python train.py --n_experts=192 --routed_scale=1.0 --lr_router=0.000325 --vocab_size=16384 --rope_fraction=0.25 --init_std_o=0.0 --train_tokens=464600000
Below are experts of layer 6 (counted from 0) of a mixture-of-experts language model. Rows are named up (a neuron's input weights, with its number) and show model dimensions 0-127. Each number is 500 + 40 x the weight over its row's rms, rounded and kept within 0 to 999. Numbers have three digits each.
Before each expert's rows: a language model's description of what the expert responds to. This comes from a sample of Wikipedia text that the model never trained on.

# expert 7
It responds to: Lowercase word-start fragments. Lowercase opening pieces of verbs and adjectives split into subwords, such as sw(orn), pract(iced), und(rafted), plus "more" and "much" before "than".
up2:527527519467475537474503474464475518503466521472525470464510513483498521471481439505481486483505423465491517522504518495467509492402526510574528553553512483471583552535508573509497536466579530403590481507460508523484450513524564598540524474527483506486536491510482485486431408458546503399526487515524407521461584517509438521491442588531550500452486521497510459511477495423525507481556
up3:544547427504479462498517497508435584478512475519497496500560460526552486531499456466536564473447485454518461475433448582488554504424525529438438535487508462472577520385461496550531523547515443490522514435501491482498513493491519514496598505561485466473578537516518546489499547534501463436508550468517413471496559565509477507533495517549510520521502521424565442524476451469501464497535
up4:509531499537469521386456506497546507528463488542444530452448551531520476519519514525481487452475508412471490467551429460451510563577506505477458505438506519430531534554505530516467444379453486480608530511559488447515442516478480492532466510543489530476530517560549495509513422527574533426464527549532501488504546497521474557496442524468463464484487522514530516473524539428522538470544
up5:480581459469469485447504515479518522457518516550490529516562387452498558450516448472525505463547493492541488526496514470498641516512404507515514493475468439473470472464504459519544577476490464460575533465494522544480491497502506485454551566502462405511534553470476549493468516475492502454513518488416476441436492519500540460534501533493550532524500585445473461516515473517569480497581
up6:508455515544459476542569493466569492540519554485519506518531502447539499513523488466477473487540475518455464523606517480519558455479508460479500514575514497494539505512435486479499526461472513549481484445523503585458409527491510515454485538525444491539443533454510480536443534464487509471442436541525493429502529607467451482484539484493539394467477559481534422488377505462489546542488

# expert 52
It responds to: Pronouns and modal verbs. Pronouns, modals and to or that in running argument, such as it, would, will, can, that, usually before be or a verb.
up0:528535481489516470547434505516539490492504557556486502514457507463569495504529536533495536528558478541543433541468447444573482477577490532523510526561456416484516481437492526518469484490522479371513578505537481522511475495432518454536528509494477467447419531505452467474423506499497627470461493538444542473562486521467518534478457553462527450501465556504439490466463444512540528492511
up1:570538544518496537520533504519475544519472454511529424528521465521474519429513478569510539458472498464454538509491519435543532483492511461471479542497502540517434472522557523569571476542551433466496509524439460512547486445572537502471581490566524485539509486501541492570516541475541464485470513422500544516498425494489442613449451551515465463484471525492510383481470542429494512477542
up2:496466388523465552425540558497540399491438490561456500498479523400575491506572488514464477474486488535505581512569568510465503494491462420518517523450492496486557470483421492547450541492493444445500476443545473461551511459433498506513531533501503498524506482537435514540471478589524482503456485529474496522520516542449532457490535450500523550512510527521488443496497582496425497462481
up3:524485499456495501534563512452467511475426523535527453516501441427401523512502550568441480489468490481496484565430515437511500527511502520608459510475467490484469511516550539499438515497471535425480489461429540496500491459506512498531524550498449416486533517493459552448571537467482488493546566468514601562500488489477461560460464540522591461477531582533486467507553454474490557504517
up4:536510559485498460545527449486510428511445497566495389454481482491517539425509434548497483493560488487526481489458583515483506458515593494546456607510518473506556476501478491518552475556452439529502462441471492602479509587498500525472522518555481409548509543480480507482473498484524483428484508500494474465466532459546528493497510513484470454531595545550541452518446503489549501470451

# expert 10
It responds to: Places and structure nouns. Nouns after the or a naming places, structures or events, such as river, School, station, building, race, followed by of or a comma.
up0:456474541500551416579477521468499518545536502520465472553517488500449502446513467489526516440581437575447430512488465479511496472528518456595464472540523495498489534480534499520448504463487497440455521559521496510482469568527468528585502485492494496503476536422520478573522517556518502436560461504500460598540527480464413480524530472532512460481559471505520427495538453451559494590535
up1:455429503478481459503529557512563484536569394538500507503495486511517493479530545577521533533454561513551396509485489486499490464514538474555528461578518508487534537448405547510485493522391489415546439482521510492525411618468467505544462501526477463514520566522522570574515455515512566538516475462472515491507474488466524482496557502528508487525473515462507520444484474504489504483547
up2:485527445568568502456473553455439521505505566594478515446535478542511406492493486496553498430517517468534458448507476482438553449463554485538513486529555521434500489506454464530473528512541528501522492519528523538543518475506519445449545517496548445443454470465484497560488549497477629455558503529592467471516510477479495521547507476473488557468496565508467451466542561533525442480561
up3:474512485509450505491471532518526528469503553536473543509465569515469470482482528589482528461470462475493550558431421491495449540471544389502514569464512501482499496544509511579549537461494546542482500429477459615507504487445457474540468480548488472502529487490525552498497540535488478420492561441442502519473533519479491474486538471538537598497467532521480429499540559542470471454607
up4:458585465482527520523530461511507524560502507543478532489534504428461458482513609512528569499516498539477570598493520497502507418511531495581485478474475476428587512466534478556454539468480486535486446532532502509495462499473507472464597500529464520516454472411520473580462524476528534406487519438522500556540429525476462500491442588490512503456451511494459500470477546537494519503462

# expert 25
It responds to: Reporting verbs, "to". Speech and reporting verbs like saying, said, tells, claiming before a quote or "that", plus "to" after according, response, rights.
up0:484525497573537538417460535457566445489544498522494492460498522518546504564555502577495508484486506495485454558479508505538510570528484456481494501550468495443444472511507488513440606487569664465516491412592503481532488487501512413498493483468495485504471551498443537510520499573538515515409535468504488501546479498582486512481435485489482531463467456502484503493517441499485454471496
up1:533500512530490510531474551535444438522460539471482478531494516396496448515518420598524510494554563483460464535524542520498496606456499468498460499410486499480487542551475460492464520581488516409479484521503496457492538537459455511512518504543473466546395521506466572440495501542537556546528510519504569498533442514425457546432485490462494527477503506513466476506487519475526578418512
up2:555471507548574508445518410537517526598511469493480452491479540496458522538437549513542520503553444545493490535467484497494531542481493467509484538534505558507523478536547437461485525493491475477441428541488484528412493555578483599517501523537454537519495532483464431478401404469550496467490524485559551515482538436483481515520466511502491478459428502522496476519531564596514514496546
up3:452566440564514549515499552466521403467499481495492545539527442480515448572503475547532436487455520515562442555470519486526475475441542510403496534431453496451525528532463441535522522538492556444494461468512494503491470510450470503571484491481580521477504503513501571494568503493442509503432540463527562476475545490459463495507489607499566446510539508538456501571463468464530508445520
up4:474571543518540525455521569519494459475554554511523501516438475499499446513508439506490470522525506527537482516437442467498521533545512489470484498488478517489468418486421436496459486492447536454520467452506492490529485489458513512550522579559531531515445504542454568539519599610519539482475466471592526495505515524457541547556393449545492485487453468505485494531471517476597448437475

# expert 49
It responds to: Species description words. Words in species and biography prose: fore(wings), wingspan, numbers and durations like long, approximately, seven, and "for" before time spans.
up0:494432477505498490461567449506422538492541448509530517525479469506476425572481455454468535546503448519535464514464410531464499472436435508539463523546502537503530502454539515527510518483431512499484482521494477497513454566581454506483489516526569499584488458479471530437537537510542518518507558498479504484410478493608504519553448482464548474427538556511543525460557458491596543474537
up1:526473506498468558493505504444427463445506544572505449456479507560578504551456452454439499505535498538494465472506465467571566489534512448456558516616554503498525519472483483517493616562496524477424471501560442482549505525465491517425498531496527465575554546490468558484498435500484470500483475507480524490531549553550470533495460519450490467492472563533482470470500436477478467438560
up2:516529509536482532459470485558549539539460581546481459511506518525471470424485436538554468512491457527454475505439502466539524543450564483512479533565455480494520490481545514522489538524531503467487520462500530505503476557535464497512509493455424574502571480490519500529391541509496487504474468457527528513461582537375489499430508541570569456439561479553454437472520475579457459466503
up3:410518485507477462481547561527512506576474539548490463407503548483453472432435507548491570533500541465577521484522520541464514528555395489457529506543518528519485510535512525519575427530485536522548557521476485433505480477512518521472505568543481542590397462486452395464532528463517490499487495496505603461480512457551519461501544495468508531519501511505459504503481476518446483508530
up4:593511531472568510496466460490508531530545473498539433570470468485498460558518536525466536503493507516581522475455502509587520452452547504561523526520407483483506421500523496515554533486434530460486478476499547486524440500515504506427578508480428488453517581480484545489486482475448541506501443496423532491464483549493541544448552545494443510548470435443576478444457452467490495434517

# expert 29
It responds to: Word-initial short pieces. First fragment of a word or name after an article or conjunction, such as red-iscover, ind-ividually, Dev-ils, Raj-asthan, dis.
up2:504472539515446533463428504564482490515548491498596502494470536525453480525466523527531404502447495451589458502495518469460478587509548473502497494528437519478505406530530532544472502515516470454545527493454439466491484499539453421558533555552484553591547435483445514496426519506519473503541490490491418494585505542496537562484441504493468488499516462488453458493522537505496507544585
up3:477521549526503561479543500573571516531451515466543424524505551475407477483526474584468545431484502494521491503465511527441493507524539541550453565547458468500478436491506504510508452487484484565501518434492502428474505543468565471516543535520400550514467523540465511425469518485444517528493475417500587538459432533515456582488493535474497505511548499494538441519493546450497421538502
up4:429502457544498554449412508491496528485516557594512562533557478453424444566473522410453507436500517565437513492514489490551476573505531499504539479509422474488448543492485445567513503468526507484480476547439448468489460525542466552470448562561433520526464493554514494494525510538552528436483441479468520474523496565549458481453460499538479493492515475512499555523524572502431486515523
up5:482529549409571494529489513519452456550556542520448535535501451528440487488525502515517501480530529470586460458470501475509578451461527454425463478550458450497551581423530513544499567538442531480557544466495519483487519487504431522532502529509460502549553523505480543474451503497604468541528576524468472441520500495488435504470515553529481475456504520468510490480549394512490474453568
up6:536542489507471500502429504446461550470558473541496499420550517508429451458506451521517519537507478488493518553522453554529533390524507474510496551459481563535492407501462457527508628492495502529486568516540527402519447573490511488522430469524510535495493529526459527526494551490537558472473471499477504514471414492505460488450456583578466463489480486561535494499453547459482507527543

# expert 11
It responds to: Numbers in tables. Standalone number tokens, mostly inside table cells, dates, section and ordinal numbers (21, 61st), plus occasional mid-word pieces like Piac-enza.
up0:472542540530469546485518535560518548461483491543588515555560489472456532489443443479437488533543401510419514496512530487476502458532505486547505477488443470485511489549488506570538526432514526554445498490521562514485441463539504527446589532437495443455578477451498474499479474519437562424515488515435511490501403525513483525447512491508476462510490470463489525478447542495496409491579
up1:481467343603472472476540522520548523466521509459457514439536474506470484487456487499543463502526469535501492478547498449444492501556479456510480504500517510401578476425499552494492471534579459511528497540559481477525534385459463497466525502524501502536467477457476462478455578533527501562508465492481523494549495533473409515513538529562521500503488493498510519469550512528492474384533
up2:563528451482527559515508458479520494492490505559505523509456500506430487505539474445562507504588459575529507448556482493523442489447480508516459513552501554453590509415461462511522480495521481469531482496482539479505491475447406442448447503521468492544466488468553527558504413483505477529496604484507447564539493467505448531528437539480481516489536560512452446493458491573576581502529
up3:508459403494544552564488503466427449516497466495595412499579471461500444523493439530492517580564556513492528493479541464484479490474444519491522532508496534397503477504497591553466519499478425536516536522446505480461472558467496444482480545484458524440517551500495518531541510467531518459543558496516474491467421490550516513539517521451509509446533564461514500500510417494559538462565
up4:481490566450447526546505491519495450585539515538474500507508552505491480493485419370488482508419520482495446477541515471522501491433605551492550495519451485461518560470477514453559516470477455490531536551490412536511499485456509490466441420468479503470535524431512511476493525442545599507517509480493506536465418486456509507542482540486578483502504513492478483510489501609577475482513

# expert 33
It responds to: Common head nouns. General nouns heading a noun phrase after the or an adjective: area, station, network, region, system, government, level, movements.
up1:409485476529525474460546492480457491497504573421545495474519455467469457555580533500532494428414560529552597555530557516524523497528427507499482490467485464477490423522559539530503527456480511534484540468543452535488523546481581548438488513498473475462507487517470530540567507502494540536470516513462494502406447476546506464577548527508471540464423458440534539510488482562469461479503
up2:451443499579498529588510491486447458521536483473478485459481528434492464514500493428509522542489453512537478524496529466504530509513533527517479519537422519516434541527566513513502557428524475468563569426504487498497529549485454550487483487516530437481578564489468509629528508479516514494529434448477437515437503506450500526460528478547529504409494574494502423431480511429558528505486
up3:537545484535571486504563476496466457587486526498510452519475523533436428535488507560486557456524458474509590492442495566465463551472469518446465525512435480442457495533579510526562506410491539505521420479526512522424508506497491479475553540471531471519443469504423608534534461476526504602492554465442552532452509506462520539519511456519471519464504462497475453474522471482478481524473
up4:539457532470563606490510505463509424531508523521445503514467501471437563505482487550511504550520496487524486520488503555539535509546518487539492516440458503496524467472485551536460514474429491427522530493554490501563506541530574475448573489481479491522506550437480544474495494431535525442480455460533434451423473527461501523503569491525442491528434523498537443433535606406447557511509
up5:527527509489525433476506555472482509520448498492545459532472488527534560519487454512545527486550498537486448519452463484432540502497448467570502516550550497517524546534548489517537578437552565545453518501456453446471509558469491442533592488473469473455493483515413438497547434483462555438513457484548498515512443472479476571467478537512494441551436485514556484479551561467550527540401

# expert 50
It responds to: Infinitive to and prepositions. The word to after verbs or adjectives like refused, entitled, unable, plus on, from, that, in and modals could, would.
up0:550439537451534522524452516499478425499491551532483440512552553523382483589528549530501476546416464470514518547476468479456482499558529463538469474514426514529514492528516482494511521499513566498576522470492496446467447490485502480474488488501466530446475545478510613440554498550523449438501554493488514442443546534494538465549493467461562551493520493490578531438565454499508552494548
up1:640538473536475494529462465477555543511508476461477522469611428511511436500475523509494499479585540515447459510454516462511505486499504526536484527494491630514446459491453534489512485461438474521480461490455540505511458545445490523558474490550449505516481529538531517472533497488482516504525435505565502507444467392467406511456460503557510462463447489473549480515499503519524497564573
up2:511510431557467499518466441500466496482411463537509469538478490435587497594500466475484514531469514490498514515533545477486471507548496504544494547461472489519488459534534509520596491459438494482491473526578436473543517552573465514524558504503442491495369489487470496496468606454493483479511543465450534503552531566434463515475526524522544492548398516509468492443477532463534452499550
up3:516510464512510530551504472537495464529479493572507482497554584468487446517517577459469467466493581477545517515570505526593487498457446445532523490433506564471497442509474496515401570471448491490491531503465423456509467559485503482481507545521479552537533489485512593499489495516509551509527524480485416464444479513420541556505452509515519534542483464474486490448499448516457578477616
up4:473488562547556416568476497538445469467435513455489455512508482514469524453467500538532547495509471481461491523525530561515483548474447455499525493531477472464475407529521571501529501579574565450435527557489479529488516546564528503512525519489538450458513478516514510504520471521538507478500537469515445555435458481423475548544492469418540446384470556519484508549569530487528566539528

# expert 39
It responds to: Connectives and relation words. Commas and linking words that set up a relation to what follows: due to, according to, compared to, along, similar, respectively.
up0:495478568515483468424491509467486545550479549587521442473564438460501477468433552529508402525489465470555566525501468585478559578502477487460464495546463524512425499432428527481498518510526469454449454456462497521506447473588506484465501511520507486571489467472511554498533501450528462520498491512510444494513459479554492487530501509514600481563512505466490462483571489429550512562549
up1:510402480492503550497516495493563497468510563474492528409491478484463467494556480493528502457502549555424419604523444607474488462495573513593452513476476389491591532493520476500519524492491534449487471503518502481519469531589531537502494534497487511483524521473520566450439516496542504462505478489492464548521543530483524532552534470523530515478522510516555402446508512473458527440495
up2:554516515472469487516532392423500454492502521493504449469549493548481507549409546476453528421509477492476413539457469486548496513484473477459507562424538498524562507512514436547495475455495538438446540494452524574519492494546485542467458503502513431532467486531578492497603575443515458547443442483504521562519520519537497575470503550532505516534454499475478470487579498506511471543506
up3:545459433528456489518575523492533476494564568513513454542433500478498490547466452541486445479513541466517422537461471523570512561481566523472468552516487487567539500549483479500496495483455490497395548479477502471450490523421481447454454517501448517499464525453479567524518495521519535485487493470478559548538540557392510491534504529585550488484429429502466445534473486496512506401482
up4:529442505477469481441470537452440515543479464484446527561532479525487514528511514420467528464471522513472415490552490475455609551409520480476540480539496478502530491510456497520545524491555535433546452484511522537478483559480563481475608559532471449511507506476458523448494440499528505462534502557576500518505536572446483532454451517500455451538540516382510496573481543487501522514474

# expert 35
It responds to: Commas and closing brackets. Commas ending a clause or name before and/which/who, plus closing parentheses, brackets, braces and quotes; also Ne-igh-bourhood.
up0:533529477524478491504504519541470495465511513545569476494516505496556505487563401535526498516461486424497541557483563411538598498542522501577527523408485503486431478495475412523544496543512551475515512514502526493544496534465473511487465501487498479469525511475478476543478552604497485528463525479417504475536429517500432544401491507482517423426440517509471545443529504450529535542556
up1:458502545492573499504432446467490499429478519517509531555523564465497538438532468498443543525440492563528545445507459477489467485570527409540538570495492435493527503491513484522542565522515492464532522460448551507474519515521528443484549524524474522471422508411582532471522522520517547523428461480507472526540465506524501528486448502512548436532490438448486446485577518576555549449564
up2:551391556545510484462498505473478545469525514444478480535541499534519498556504496470448549506500473500460540499522483490522503519534563516522442516434463491507448511475510497483423486526468504489429499473599467546487481471484578508348460481531481467526463564502469558510505529520430490517501569494463567597479541539511451458523559486502440444460499461514528515459453569487449484530530
up3:526503559501506506391466490534519543496547512412459445505488501577462529512562454511463511457430481453518520514542413514495527476436488473544508523523510559466583515523548436507525536504484588471439576506528427447495444512560538532494408522525473474536501471453567452499466550522517477509528496563506466408440503474457489473447477526458472551515469504488559533513516488471524492507467
up4:464487433497465487459474538516546476544461466500541403513510460499460488534438509475481542543487487459564428499494470462546504563468549513598501493507383451517537503437474537474429495492478549471454507594499499450488465494536500563489539522520466531527505501513413489454466569444476478501530498443503565576463568510457547487436529535513562504489482514458543530534524572533524520484524

# expert 27
It responds to: Abstract noun endings. Noun suffixes and institutional nouns ending a phrase, such as -ation, -ations, -ment, Commission, Association, Education, e.g. Legislation, compensation.
up1:494493419491508566506472438509448495550496538532533530468517430483500474525408524466551529517596555453481519527487573500485526486484466490542416492506490461460463440528489512496464548526460463457533460488494454471569435447448552516482520497519449485439541510527515456558509528546549521548479483518510534458553458536495445554566439536431533438436523553493420497495494479521521580545486
up2:522459544506491579512483490553495486439519529509427433518535493483520491543544401500530472481486451498499478541489468522515441502498583415537370552501519496475544485508509466536464550534595552448538553478484521481565485473449489476464566488492515494509600577392489462458538515479503479507460511488515455495459515491452555509479528520549466479424473513556497511462528482511467541485528
up3:543479469555512562482472443522542508431498448522553488502518539543584445510474494477492467502448524512533513512507494437524530477464520526530417492483423524447554470539487486503488470555426557389455438495502465460532461501517479488563408524560529450538537483534536478550571520507532502496513530506490506490542463474443494505495464436453564498453448482447575507441490571431508526509562
up4:499514439560509501507456419537519489562505491555492539525516512426452482478483531474448486507545559520538502516429561472458534494452516515466441557540539470412453519502507464485455494477545425529589510485554450501546500507515482478466602436509485488525467516552515495619484480544588441595523459455468519477504533475524519514468477498507536536492460506552486492530524480549458532421510
up5:528438516556501579564504504507499523536539545497495540505478437555479460517545451516481508526512463466490454464543505473470513504505457531480412548536477502484599521477492384491463450487547522516581499523576484529575553478516510474493474493570508461551411544460486570452497449501500509559519465458512480460457532566439525491494442476517423563536462476519538500416480467535505519466523

# expert 54
It responds to: Prepositions and noun modifiers. by, with and modifiers before people nouns, such as fellow, former, several, British, in phrases like a fellow prisoner.
up0:527481501536474556547527541539533514516447510558467490520480524607464491471520545495444513522500486496515503482379446508523502457531544478563460539534523491495547497503471570494503462499468504391479503490506479532532498563458460473504525524467473469523534431366485504456525547574511537444440457475485461496520563581521444542548525526474477469499534561530522444481562449516519468525561
up1:488489573545423527463511483436406496459447452491501480454495506452546507583476427509487468560527545544421442511531518470470474489522518514570465489519552474502524551481438531488516609474507487468512549482546487502501468507550486517507501444549484423577475611475486482498526451510464483494485488460519418455438525480540486495477476543486498474513481469514583521518520435445508559452545
up2:457511431489512473507515462505532463518464551480461526441527440476497557489500432435448520486490471517406527489530494489447495542538539508511497502489594551466518475484477503516500511535503453473509507521533489454546501494496463467504533531512524464576443575537560586556452419528533550515499507495534524464493448544550391497578481501472593488522527472514525540447534490447425602499549
up3:553450509450562537473525448489551484509549528487525460577551474505461510598487457510514501488495471492574459476474528458504553454490538496522423504558482431461497452534435545532537559458457470482601465512504469467539485509482487516432483438537536544532483505499514453411443532511545481483502403441505528506410564527482444472527515529502538470447481495576533522495504492459473510438522
up4:498455512542455436542519484451535501550503581456505576545539528449486494556529476539424441496504483518456407487499448521491538530555547491409483508468473478571484549502450508502447491446457552505554509475451424467478484548515504481598532524511441539578460531444463493485419472520499497502532450544475524524524451445532511516528567532496502528514544478465519469482509445518583538455522

# expert 17
It responds to: Month names, name fragments. Month names in dates (November 20, December 21), infobox labels like Died, Height, debut, and mid-word name pieces like G-aul, Mahab-oud.
up2:552452528487545486509516494489482427542542464514481545542499491459478418490460383499446538474541525450467512565518508495490511491554517477476430669552470422464581528436497439510489510502466477485488411563510505444507477512518448488532490473471483523543490574519490454536524495487557479484532564527543550550436511475538552509534519504511519530477508482540528503487513451494466520440486
up3:491432488499466512501458500434483586521550516546465476461481479479537543542484523477523535434460532495550506490493459445458661519434539500504431544544523544509395509539458496528491513414497487499551497504487452504515506530488522492431540494571491533517441485572490484528491502515450516459406456439534527491479543546496501561513457493551547512482460457494470443543500502474503478556564
up4:460558540463484570541418461542476465507501477474461506420500529548487480559480501523489505450478469484588479552487515544456492432461530502493528552468529537476478529550486558531442519475472502465479542546490427479525488460484434473524569545547463588562461505472447511456473469558510576434490515466523541431468503479461554477530473556498512569430545493459454468544508491471553458439545
up5:555471487572520465494600415435495568516499477511453504452521455433513483475478500436495534474523574480535510495575472466500628560452466481461531525599442482567479520443499475515505516463479534506523494488471517418578509509512555517458459588505521475493471503489435534524490524509481445515428498513449491526480457528457525514551464543471507518519459471521547492518481462471449537516559
up6:518577517469510437493451522495453516605423502523494434441544535493483453529504546523521489478516600468518500518504464514499540464441484461477436535537595537480539486450550553512542478556449486515584494506490411487497483520527554460496519492498489578569518532482503513467479484510524477509439537433434528477502507487473508580509478543603545449422530481442491446502516516523493513465516

# expert 53
It responds to: Capital letters in abbreviations. Single capital letters or short uppercase pieces in acronyms and codes, like QB, FAPLA, GPLv3, CPA, race codes like SUG.
up0:493484484504531557561490549485440488442556487514444388515525439490505444520488496453472569488541518457508538549466464445488491566496491482498420479509547520503501466507531512594514556514493524562514491473510468494488441477526492583557518529530507484514498462506511459574519503457558430439499456501547458541529523478431371472446494582508474482448518539540485452509480498584463482498477
up1:444561604450525500473507460473454433402503520459536486439579453535492489508562538534482478487486466525490506454454487555416511469467539460462487575529479489456510559511495462499532512465461516546445509467513462537518486520547544481586510490504521462495469531574487492541500437537474533372491522518478471444523518491513533526499540521493457580504422462467496485462477497572536484515571
up2:487505561453525498503561508578492487507435517527521453468511463493485443465502541431496478420515503467516494645486505479513488476436476463461519578483489589492522532468441535547563522483518504498556545487470549473553426455578456576545509555479499478522492513459487498477509497441470503502405495549510489473444514532490559509553468500524575591472505450480457475520483506497473460499442
up3:473393468545542518531514533525472487496520536491507572483457483424495532549512536509458465481478479518540461423563527483505512504480559488494475510525459449474534472526561422522537515466454516425499530418467411477526477455453531458520547519597529526517541545496499497515528388509549526485540485478512545436503508490521513528537532492565429528440461485442535550417500519519534478433534
up4:492510430523479539426507537481508558450562486568488483433474580532472484501497476521524522492578585513475487552581454470554472508514498499506552500497542512466491611581493460520476543578484514518530484504582491488461456482531525460451528496569457512551548485560397485496476569533461471497406519497505491471484498486520503502429517509523540508448465540493506458460588469517512525460482

# expert 22
It responds to: Attributive adjectives. Adjectives after the or a, before a noun, such as new, local, public, surrounding, temporary, plus adjective endings like -al, -arian.
up0:509460538567464482486524522488457525503509460560490422542492568509505506505466397521452555491459503535493446519508459512487466437537486509551537484544517514522555467543590577536461575458394426509508511495475486506436505557529539529402467509517407462525481451454516553460458517498469557468499494487500460419513517506461471528532491510577557441508488507520473503529454505444529538512476
up1:494435546466556502462483522470495491488552515552548459515500522534481545425501436580502453483533497515477508528526493524504530492494500509517523488455540570496470449500541599484452482458572434497491486477475503525470500520432478437467502577515424552492502548491452605593519432494490559510492500529403487489457488530427485459461450509529502539505442577523522521515538517487396526462509
up2:426438488514500467450480460509473485475497569532559485526574521467465499518558456450426438445602533460487558465565499512536503501518535478500485484485473500424496533535553456544451528500546420420530511436523538538530449496478558500425534552523445481482494493432458504457479555563525515480521511422513556466472454503475532508483486527515475539545504589498440493506425504524541530484524
up3:548536506492502537529466564482483551466499444519445542518466487503494490572522452500526421477465491516497450532515472441613525513553497550540521509515480473503469538384526498499513550448489575467479577508553477532499467568516492546548543483482445545542491521546499524520551504470466512505495463497459425488514572426405552551456516466465430500534401497470476453446484488532503505509541
up4:488488498464450440488494455492531477547477443530437563474501524479412432477513553509460479409524498443448500491508551559534488495432499455462502526521547473480462525498533572517542584452526413539486467614485470527550498530592528473482496540511433422457519459467515490505540468512516507574506568502569529503535475501563492456543508501517506493522548577516558464496479470466515500486538

# expert 16
It responds to: Digits in numeric data. Number pieces inside coordinates, decimals, percentages and table figures, such as 72 in 24.72%, °N, 11 in 44.11s.
up2:525433520484535451508474546535463519493530516508436499412527534498477513497537535489565476422480441513483501502430488530493533531437525554484487460562468545405418466479541535525462517432532485485489548518519379482514478477571469514527523522466427458512476519547481499483519524524443581546493553438504491509520511549458488488473500534536572516525559497469535513515452482479550543381535
up3:503501522456486501515531486508456526481488474472496486453511501509556483470484460556553473514533534495453399474569456479477525556523468474487534474543523562448454545522456522488499502510593546548491504535460470524551503517560556464432512548440511528459464544510467492499466497535480495529531539501434462435478467565566495467535535454409443564498443367479477476434557468559542523537533
up4:560528544503584527554396553524530490434529435475479519480569516465460494511496465509570497427538488483591502500498477509455421495436435511507502472476572456505470518605436464460487546522483550462500523495513520554574525426479511546526504447514496519491473488554479498523497514508500548436535488427450462541496550512480491536503450488486466492533449514489477417486458421569486497515505
up5:487487510547473517532483496512476548569492471549528488453565536448562495533492525574472437528561594440533439545489475557493489477554504443434525474480477472454429469495549503524541522468539553504534511531490478501520402568541557483451589413538490483490486532580500529518550517488459501494550509419504476526532495591489507563472491463497431494479513512461516526470462438523556467498480
up6:507570484487494507466510477474535453367481481640523474498480489426435484548451457554546595477474512511527513435522504513515551563430469535476485531496528471522485453451506566483528583463478456471570467548525475502514500500438495502522531531526528486553439494503508508557495481505488509470408460506494526549491491537504510450442478511480553550516494551499478477451440547551520483567512